config.toml
moe_layers = [0, 1, 2, 3, 4, 5, 6, 7]
normalize_top_k = true
router_z_loss = 0.001
vocab_size = 16454
optimizer = "soap_variant"
learning_rate = 0.00436
beta1 = 0.95
beta2 = 0.95
batch_tokens = [32768, 65536, 98304]
max_seq_len = 512
max_steps = 5961
Below are experts of layer 2 (counted from 0) of a mixture-of-experts language model. Rows are named router (the router's row for the expert), up (a neuron's input weights, with its number), down (a neuron's output weights, with its number) and show model dimensions 0-191. Each number is 128 + 32 x the weight over its row's rms, rounded and kept within 0 to 255. Numbers have three digits each.
After each expert's rows: a language model's description of what the expert responds to; "comes before" lists some tokens at least twice as common just after its tokens as in all text. This comes from a sample of Wikipedia text that the model never trained on. Tokens count by the router's weight.

# expert 19
router:160080140122132183098107134127105149176127086152117157082134147149146149112157124116103168121134112195125165130172105124106171109118097135115107156141132067144086145141166171121127149153130149101001117109138227131099192107107084137128176105114086118152134179125137177147147163116114143130152175159126146121110082134094062148164118105119168093119089127208084126079112143168166138153131130090180127056137117144151141126151150167073151138102111117140061098140125174102133097152041146118093095130100131120135070169150099136092085168145160090097101170156092136123147112182098130060
up1:180149155125149164102113063115124086070171091091119105102095093136088136141160131130117157118139128139118124112139120130055125136109171150107119165181129174085045164166124180139166147076139189118102129162147131061121167107131109125107176066102096103172112223135151124061105185145158186147134073141124075133141179120130132151129087159119132128120089126143173145129136156124109079102152165098117082140121119146104100083101107080147173098150118122087064131144116125110155159120130124165160158168135175065057061108119144099160146162122077179137136175072116141116092074124108107146
down1:134109156084126108166097076079136135139117162177139148125151202192136154112181091111141114129161133171086131137112128060096115109159096099157102078114129155114124204149144113135178147218135147128101089169133113134158109139092171098127095138102127183102120160112058084155139145103077090177095147136082118078160111129096134105165112130066107110162168092119187075110143118135083166123167176109129173168109149097092125112098153138107195135106074076101106070146173132119107111147152124188140198128135180166115115107117113102150071155073138152177144180122089161124132158141168127127
up2:158151064129126164102071180068214151123131117199175135148188075113092133118116137111158192096182108138100107158132104121134083168120125066091104074164173114114144140136154149201157153105126129117130143121136098144107122123143196145129171115143080043129087131136080104171197125112075141178142087102115111136129107181178060060157190103141103114118116125143158132160149153116106132149192157118115095102085072149145126103138112118111194123105128176105092118127131164125130129051141106117163092151054137059121129151116123129118169130095110120145133135113125117144128135085118167125
down2:075071144166121111092092099149185131061094156151209134102114109135147130245138115059122127189172085138157168177076174157144170079144138076148122111145086141113087117178109146113105174123144083119129155177127087184119161129104101143116113150085153155143113082114124091133092074145192126160106157172139119191154100122160196131113134181090101143186141146101118148120146085114118104117118147153142132129142094138120120173134119065164114149146169104082130155148142132160139204064156132120125136117123117136089123112102114103103112065119190089114129126088097114182099146120154101152
What it handles: Row-ending table pipes. Pipes closing table cells or rows, especially before a line break in lists of titles, officeholders, stations.
comes before: "\n", "\n\n", " MP", "andidate | Votes |", " % | ±% |", " ISBN "

# expert 23
router:093116129114116165149114112092073088194187107139099135136134149162166129127164154140099118125077123136155196143128069066129136148103099154133150047102112123143071166103098113135073106173154148167079120170111145131120187116137107113156147120121039148145121131128133116144121129095113134148138129203117181132137023096149126133165131107139141102167136166189125108068083100146159162153116139084240170119155142143158149077102150198103111109089142112150031107153111121111099133100181106141148123145110108135111115096173123073084163104129126099123173174120156111146121102118130161111
up2:154176117092145181098103123074141139149128118172140158101186166168095094199151176109119170137145113174138109085135086113091066104139148166110054101142110120107109188158158088138199132125079157107117136127105150141160116077140162174162122078148118139112162146118140193092097153179074073180154141162146113163184132121079104089165115192089173162132104126107143115151130157102128159176143117128097163103163159150154168204171178166073104093114160132133175186172156120060091126143149129107135147163138135125125132153107096174142151160107148147141155149098149191157082121107134144147
down2:091092089116134122128069092134093071148122127168149093127134114108102115125111107105124102161169136099091111114111137200144147127123159114088141090103118164099082088131152072172126110154149094173097062107110134162146150163121072127096125134126121134165104188131101114112172070096055188060120180152137138121121063101189077118121087119140101166139171148155138125095117097111100128147146132118148130193145103118170087121128088191149139143148087115173157103102223073184083153115119085135184122178117179139166152101079150118143135067203117152102121120161118081073107126163106111124
up3:172127161082134117164117111128158079091136179124113171107143107159129144172124158132133126105118130140140116108123128078083119117104099153135142196092110158132170113168121118122116071153147150157141128092105122041197129134086128126145081125156095149113141125109181160126084160101153157128159157125100079156100052130133049097109108141144112142072088179105119083133135101099148049140132081066193171149082119175129128103089150202104175167118166085082137093123102131126180154186109111113169133143139155119171118088133097090147133118104093103082112102093100041180153094161115079073
down3:133126124183119137153216118085190117121131113154160148102132126092086155125082163134165164125131185128148121109074138132063112111119140070109108142103093114121180186156091119127136146141102134089114131145102091201068123170154114100165109076140203121154083163138198121061100090171149148146209079117118159128115110149089092096153094114105156152128172112141142098137130039128127130112126112106108125073127113101108126119153152101048095154105089125131119154162094129116106134182162166096124111115079121084188097179151152144145121145153168124069097113079102117146195125066165140126
What it handles: Closing brackets and endings. Closing parentheses, quotes, braces, table pipes and word endings before line breaks, such as (MLB), (GMT), "Love Changes", omissus.
comes before: "\n", "\n\n", ": ", ":", "===", ")"

# expert 26
router:149122140127169103120107081117108099142152119160145143146146108156160160101122123100220135116121097237069136132173092098081126092095105143083157118124138116159069143121146052128116093180133148132052121162141111175146125157152062088119153140083168151141119142101151107145197112083081109180175047123091161091144100148185105126146109107140137117171148173104150127096115111146160191131112143119159151068128061092102115104185143140124124160153068107112096101121114135117101083180119142142157085144042108118127112193126103180155139147147155196125106137121136156148155131131112145097
up24:090078106110116131081116136109112135157121099163170122114148162078096164123119113152090106165083141170129126123111131118151082126143083109047151119101116167108113150134150188132123173117148087088114121149133153121062132146148135128113155159087155047199140116146066141184091158083092164105103101138132181143140119137077098155103117111060136143179159153107107170055174167150175137137131133088180086169124088124124117079185102148102042174114115088103112134133089117167098127056147180166124166119057068159080131152112174143124134172132155135162141146101145182165116102128117160125
down24:170139209098129106086177042090145149166149117079156102103109118117127105117086130169194088127137172129138167160084121144129143140128148116154146147146107117147137202140151118171101131101149095162083152113110166143092119138194141144047129128156104165139118069067117144125096137129106162084141068136189164137139163166152146168097120113084139173120150170125146115122177151090081127109108146132110112079120106151171108116125079102137114123134163166111131121112044075181192102174091116100108201195071147152142099089156132167166144077164084156140130103118115126117127109064167146139
up25:100176121122178124087134128108135101105125134167079083143147106155173096149168130107143193108134136213139135104137088123131130103098105169183174146122158102137151169151097093126066157150063067128142079115138110110163123126092135099081199097133127075120123144088142109093108080068191081186118100176148076110103086173118080133145124090099124111145146152099135137164123172110140149142140103091065215083105120161099134088154158139130146175141095149177138137129132146139145129168131189152186061102114123117125195136147155137149180130077089169198124164114139120160106153098101146150
down25:143105123093160171133103140114131126153041112096142172133108167151130114146056100118164098154156162116114152191126160162124104132134157065040117123105176106162211090172086138071128150116210103148096115095164132057072118192130130098103089139129147152109124092086134126152167135151109123070158158099138146104150115161116108165147153097109122153090084103116149130085144104155126161163085119155129078164082125144103134179161120147131151146147090124092113129138152146192160118191112091139092165139165164104115136099135130146170104152081120071131118089084167093114132176083135123224
What it handles: Numbers and measurements. Digits in coordinates, times, statistics, money and tables, plus units and symbols, such as 92°44′50″, 47:55, $150,000, ft, km.
comes before: ".", " | ", " |", "′", ",", "; "

# expert 1
router:112102153079188143054125160090119116140117125131109105138133092202139134119148166092212131113165140188110126107118136089084111119079140130083131133148125065118133164111084119057136146130119154103112146155152190133189153082060122174133127135134090230108109143184120120143169102136080105170157153099059133119133090088084104118154138127146106132128157143135122181112105231119157124144166121078152153166121138133148151129158117150147137132094064136140086150115071156137095118136120204036126112150128125113135109168167100103123126108141190193088153119127131157097156102161111146115
up8:138166113197134134144103128103139143158161145144140153092120101144095126164077126122144106111136097103114144069103140176103078126155145099149120093135113095154145156079104122195142099083101060102147108141151141119192153148128162133116093162109156048183174095125111132104180086152111099130171151070162147047107043133127097134109127145046110131159063168134096127135109156088111175123122103153113164074194120079111111139160144127106102163173099158090174149177099135164110070177103095173104115146171103146154118144104114146151104098096110142070162188087133155146112184120117121189
down8:126106142076150161087059177094087124098118105102122098120110131168176097122174107159125123105118144154099140192169125116116141143107134118100097118129135148135077119172142085083107169137122220146086166150154126171141131059130082114078127149147089160092107139143145147153155136165112105214146123164038158175132159120143124121186175117198144063129171119116110132142128116151155092147136124097177106130095146128121099165090186138169169121141121077132128098109100139075082125117156197087132146158086137111075102110136078148109153147170154122151113122231150126097109075123134194094
up9:103131117130137134129131081103125180189130153147147112101095193126150186075150132139105148110138096120065182093138090102096126166161178138082095152128151104138085115142124163163121101176083100128194076081136145171106119131099118157114049075106190157097080048145118107111093138142146140135115111126126117111069147116088138120122169100100119099127129132152108102105080088080122113136081139118122122138085180169102170188146129147108129134127152112114112108077095079139135112121154149111150046095123040070130094154150116161089139055164155174190188136119151104113135126135168062085
down9:172125059158156136106093134144078113168126077210091166157108175135137161108129116156086153139086122125169181127126173137138069156153129122142096061147112166151145099152134095109108152132151132171195117097069114170099102077132155105099129129144139077183146111116185160157113067137110176096092122140122127142092160135142187103124118089142135152164131100149106072124100162143097107103081154157114062179114095124182179111077118116126104118164142113110120112088156175179180123143194101157075099173134189115114153076146082186123161135136130084151196078115149106121126135091093098152
What it handles: Sentence and paragraph ends. Final word pieces with periods and paragraph breaks after dates or clauses, plus sentence openers like In, Since, though.
comes before: "\n\n", " The", "The", " He", " In ", "=="

# expert 6
router:139122130107191171102122188053102150108160084124110155119194094192125145106121138091134131082063103168147162210162110101106120107113118107117180120207116116069112111100116114146169085122133173130118122135133116137135174096141148115143133122144085104140138103184141147127152242079142117157130108115093131132037100090179131091136105128156107116113152136207197104148109126154149187135143220098128151150124048087141161070175160125112164132097109092142127075140095154096101100127142160119156117135101138111143098181108159140130095144121140128124089165136119092123132093140101150146
up24:156117095200104080133130122164156110122113144102131132150117104164097093078142142146130193169112148119141137152170098164139131099144141129136153192130109145131194080092146113153113097111107173115073090105142138166094138207137086160022102151129172112129085122151130125136180207115115210146144205129114187058168131131091148155140092148167121135127148106118109139118158108123120072141101162160143111123132168122125090156168114079087172125141132069095145083118143139140145081103121079119071132136119141084140105120164067115114070119107189105174106216141170173112126148152142123110
down24:155162107111173134147140196089126112201091153148126122194136168157094166149142122101162103123130106086154139105081118136106131120114117101175108163140112207140190138094170141182149192145149143136120090141130157117139144122159094123106122107209134122113153151150183061108077144057132104135146139120084164112168084071080068144191137126127147101084197105130139130134118140168112068107131090073145111098109051115123109087094189149105082104139088115098123152141155109125128091072082108085080175107131163093105054101150097181142079104140099139116133136152114105118111113158107169143
up25:108130111133118141162112165137191185095186099141141188167172211176104127163090065080181101114129105146093120194141071094165157137125143100120137119181155170121167109188161108144168098130149182086111148098081098125121158081073150109144138149123160147151101094125094151097141124116126119091173111110132113109112148064180112127139154107130180134161099161140144077191117101156113187096155147157109121110128142105197145063127091124103187138080084120126122078140149080110133069142127132104096108147112141136119058121139169135111134120081151145128104177136107079172139151068132099055
down25:138132162200132126111137123133119147100133136184128117149054113113118138072123106175122119088135162118106124124169178153143124149148088034121120157139120111156143101151197124126082147173126065091107141123069169174119127145170103158114099133044148114072106173155176116131165108090112125111112120099160118139155099136160108090090129053161182089135074089142135135148166165112171154119092147108115129186126123168117060114140161109116113086107184112119118217130093082129107218150147095166142175111159148169188105045161128124129128140120122188115161120127128175117098144099144100145
What it handles: Year and number endings. Final digit pieces of years and other numbers after a leading digit, in dates, chart tables and seasons, such as 1-986, 2-018, 16-56.
comes before: "–", ")", " | ", " |", ".", ", "